python train.py --num_hidden_layers=12 --hidden_size=96 --router_score="softmax" --balance_loss=0.00824 --init_std_router=0.00983 --norm_place="pre" --norm_eps=1e-06 --attn_scale=0.177 --max_grad_norm=1.0 --final_lr_fraction=0.05 --batch_tokens=65536 --max_seq_len=384 --max_steps=3643
Below are experts of layer 9 (counted from 0) of a mixture-of-experts language model. Rows are named router (the router's row for the expert) and show model dimensions 0-95. Each number is 50 + 12 x the weight over its row's rms, rounded and kept within 0 to 99.
After each expert's rows: a language model's description of what the expert responds to. This comes from a sample of Wikipedia text that the model never trained on.

# expert 21
router:41 54 48 51 32 55 26 49 51 50 46 46 61 61 45 56 48 63 45 51 50 49 50 43 59 67 40 53 64 63 65 39 38 40 50 49 39 60 50 28 64 57 44 26 45 53 77 48 58 73 52 68 46 44 30 65 34 35 61 64 33 43 45 64 62 30 54 37 45 48 46 70 47 29 68 40 61 37 31 57 60 38 59 77 62 33 54 55 45 44 65 33 61 48 32 42
Description: Articles and possessive determiners starting noun phrases, mostly the, a, an, his, their, its, after prepositions like of, in, to.

# expert 18
router:62 65 56 66 55 36 45 37 66 57 56 37 45 54 50 30 32 59 53 41 68 36 47 44 53 32 36 50 50 49 45 53 54 45 55 42 60 55 75 55 47 62 39 39 39 46 61 25 65 41 48 75 60 50 59 58 47 65 71 30 54 45 60 23 48 65 53 67 36 49 49 27 53 58 33 63 33 53 66 45 55 27 45 38 61 70 60 61 57 32 42 60 67 40 44 45
Description: Verb stems before -ed, -ing or -s, especially in plot summaries, such as kick-ed, throw-s, follow-s, went, took.

# expert 17
router:61 47 64 59 58 50 27 46 53 62 62 56 45 37 30 62 37 54 59 49 65 42 35 46 51 48 48 34 49 42 44 49 59 37 66 42 49 81 67 54 60 65 45 62 52 61 31 56 52 46 56 76 52 53 60 56 34 70 63 48 52 54 66 37 55 39 41 44 59 61 35 51 25 60 57 40 40 44 46 42 32 48 55 69 37 42 28 40 70 47 32 27 46 55 33 26
Description: Column header words and cell contents in wiki tables, such as Total, Votes, Date, Tournament, along with numbers, dashes and percent signs.

# expert 9
router:36 61 57 42 41 59 55 56 62 74 65 30 27 49 62 42 59 31 51 62 49 41 58 62 45 36 33 49 56 66 67 55 38 40 53 64 73 61 51 41 65 57 64 46 58 38 44 47 49 66 45 39 62 59 26 55 54 56 49 37 28 61 38 64 54 67 42 45 47 50 28 65 44 52 46 48 33 54 65 40 48 67 28 41 27 71 28 53 65 56 46 59 44 62 42 50
Description: Month names before day numbers, plus in, of, over and table pipes in census statistics and dated records, as in age of 18.

# expert 7
router:63 89 53 67 70 50 53 49 53 21 46 59 64 42 29 69 42 48 52 55 26 36 43 55 33 68 55 73 44 50 51 37 53 60 56 51 61 58 46 54 42 45 64 62 49 32 56 36 69 61 50 62 62 31 54 44 46 60 43 38 60 45 29 48 51 56 54 69 41 36 45 36 26 46 51 53 64 36 44 39 51 60 44 41 40 55 64 55 38 34 53 36 58 32 57 58
Description: Second or middle syllable pieces of proper names after an initial letter, such as or in Lorca, ac in Faculty, Con, Ser.

# expert 0
router:47 27 44 48 46 71 42 33 28 57 27 49 38 67 44 35 67 58 47 45 26 52 45 54 51 41 59 54 68 30 66 72 49 34 55 33 37 50 32 52 70 35 54 57 65 37 67 47 35 49 54 46 59 75 44 50 57 43 54 46 40 62 56 56 60 69 73 60 56 57 27 44 59 30 26 45 52 33 52 50 61 44 47 52 68 46 58 49 58 58 52 55 36 54 58 58
Description: Commas after names or clauses, plus auxiliaries and connectives like was, has, were, and, to in narrative biography sentences.

# expert 6
router:42 57 44 64 55 44 44 33 32 66 66 53 56 62 52 46 37 44 57 47 51 62 65 50 63 54 61 36 39 51 38 48 51 54 39 66 58 45 25 64 62 52 37 50 53 85 44 60 50 43 61 36 61 52 55 58 38 55 34 34 46 62 62 53 54 46 29 46 48 41 48 69 28 54 47 49 38 69 37 58 29 64 59 33 60 23 58 52 60 47 45 77 39 43 31 25
Description: Ordinals and status adjectives like first, final, second, national, plus year and score endings after 19 or 20, mostly in sports text.

# expert 10
router:41 67 57 37 31 50 58 58 47 62 62 45 59 44 39 57 40 64 57 51 43 73 43 59 31 66 30 47 57 51 49 60 55 30 74 31 54 42 34 63 45 59 47 49 36 55 48 48 72 44 32 44 38 55 50 38 43 39 75 47 70 59 32 36 43 61 44 49 35 45 61 32 24 57 35 72 57 50 17 45 44 50 62 62 52 53 71 49 47 46 46 61 57 58 40 57
Description: Opening consonant fragments of words split by the tokenizer, such as st, f, b, St, cont, ext, as in st-raits or St Michael's.

# expert 14
router:55 59 38 69 72 48 62 25 49 38 60 53 53 43 58 64 46 51 49 30 31 34 36 67 45 45 42 60 56 52 63 42 45 61 32 64 50 57 53 49 43 38 67 72 34 44 37 49 59 60 53 60 55 32 44 43 64 53 09 53 67 48 44 63 37 63 69 68 46 34 46 54 52 62 34 55 51 34 42 59 45 65 42 25 65 54 55 33 39 48 60 48 50 60 61 49
Description: Middle syllables of foreign or uncommon names and words after a capital initial, such as T-os-in, r-ans-om, M-aced-onia, Y-us-uf.

# expert 2
router:63 61 59 63 65 36 54 49 41 50 52 47 35 35 68 36 48 59 42 35 56 55 49 43 43 45 59 60 43 58 28 34 33 51 56 67 52 46 28 55 56 51 47 47 42 47 55 45 31 52 42 38 45 55 54 47 42 62 50 58 53 38 40 72 31 54 74 51 65 59 45 45 22 63 52 76 70 48 75 39 38 53 68 73 37 58 24 43 70 37 51 52 57 64 52 68
Description: Word-initial stems and mid-word pieces of learned or proper words, such as techn, Roman, Col-omb-ia, Pop-ul-ism, often near university or institute names.

# expert 23
router:46 37 42 39 58 43 46 68 48 54 34 62 34 39 43 30 70 49 45 58 64 63 48 59 66 64 36 58 44 34 40 78 42 67 32 41 48 43 71 54 41 54 33 42 50 44 54 55 50 50 27 46 41 28 36 44 63 36 45 56 57 39 70 39 64 39 48 33 62 38 62 56 71 46 66 37 53 56 54 56 75 46 58 31 27 43 52 65 59 69 49 45 64 42 58 58
Description: Paragraph breaks, sentence-final periods before new lines, and == heading markers opening wiki sections such as ==History==, plus opening quotes.

# expert 12
router:49 30 63 42 52 19 62 44 51 66 56 41 38 47 55 28 51 26 50 54 50 62 68 55 71 50 49 36 65 49 36 62 52 50 28 64 57 52 59 58 56 22 27 47 43 51 50 27 59 42 41 58 53 51 36 60 52 68 29 49 67 52 72 52 49 54 40 69 50 50 30 35 46 68 55 43 53 53 71 69 41 67 51 49 50 48 62 61 55 67 42 67 43 50 57 42
Description: Common nouns and plural or -ation suffixes that complete a noun after the, a or his, such as society, site, events, decades.

# expert 3
router:32 47 54 60 34 53 66 44 49 58 49 63 77 28 58 47 40 43 62 49 56 50 58 63 42 38 41 31 58 44 36 57 63 27 66 51 31 27 38 34 31 68 51 45 42 58 47 69 53 52 58 53 40 46 48 38 55 34 61 72 65 48 51 41 52 77 44 46 53 48 59 48 67 42 49 73 55 58 45 51 56 43 38 57 60 27 59 49 32 30 74 64 44 56 37 62
Description: First piece of a split word, usually a single consonant or cluster such as g, Ch, Sh, starting names or verbs like got.

# expert 13
router:69 22 58 53 53 59 45 53 48 44 49 65 55 50 65 59 50 51 32 59 78 52 59 30 54 30 43 58 46 65 45 42 38 45 39 49 67 65 48 45 74 43 60 60 75 56 51 51 25 36 65 32 62 39 30 47 51 45 61 41 62 38 34 37 46 49 51 53 51 71 44 54 33 62 56 56 39 75 69 51 37 56 54 50 28 54 51 42 57 58 46 47 52 65 73 37
Description: Final word pieces, closing parentheses and quotes ending song, league or section titles in tables, such as ing), ers, League).

# expert 16
router:49 42 49 46 21 60 49 60 60 55 53 58 40 61 40 50 53 52 60 52 63 61 42 55 58 51 71 41 62 36 57 51 57 57 38 58 39 48 54 65 50 66 52 80 21 31 40 61 45 61 42 48 33 50 80 39 59 53 71 64 61 68 71 47 46 40 33 40 46 51 49 52 54 51 59 46 36 61 40 42 50 38 54 56 63 53 36 45 54 45 41 14 37 39 24 32
Description: Line-starting dashes, pipes, headings and field labels in infoboxes and tables, such as Date of birth, Country, Founded, and == headers.

# expert 15
router:65 54 59 32 32 38 57 68 61 39 25 48 64 53 35 50 41 43 49 53 25 40 63 40 40 80 58 51 50 65 40 40 46 56 55 40 57 45 69 41 36 43 62 30 68 49 55 39 64 63 46 73 54 53 46 53 39 42 39 56 51 36 52 73 47 71 28 58 39 62 58 40 50 66 59 56 68 46 22 39 60 53 51 43 35 53 45 51 47 40 56 58 43 47 65 74
Description: First piece of a split word, often a vowel or vowel-led syllable such as I, O, al, ro, pro, dis, in names and terms.

# expert 4
router:21 50 65 60 65 57 35 51 53 68 56 33 44 64 65 38 42 35 51 53 44 45 71 68 60 46 59 44 37 44 57 60 62 44 53 67 55 67 59 58 85 50 33 51 53 44 41 53 58 39 39 28 66 50 54 58 48 57 53 37 38 48 44 50 48 57 63 64 46 48 38 36 66 56 29 48 40 50 68 68 42 34 38 55 55 57 35 57 38 42 15 53 57 29 51 40
Description: Past-tense event verbs and sentence openers in chronological narration, such as However, announced, moved, held, plus month names and day numbers in dates.

# expert 1
router:49 55 54 53 33 67 38 56 66 42 33 67 49 53 37 48 55 50 43 28 58 27 35 31 51 24 67 59 40 64 38 43 45 60 68 50 48 70 52 29 52 65 53 44 64 44 36 43 20 61 61 32 55 72 43 50 56 47 45 37 35 44 50 58 56 46 46 59 64 60 45 38 67 29 62 54 50 34 63 40 55 59 54 59 53 42 65 55 53 59 70 42 53 65 72 39
Description: Prepositions, conjunctions, ampersands and commas joining parts of names, titles and list entries, such as of, &, et, and, especially in species authorities.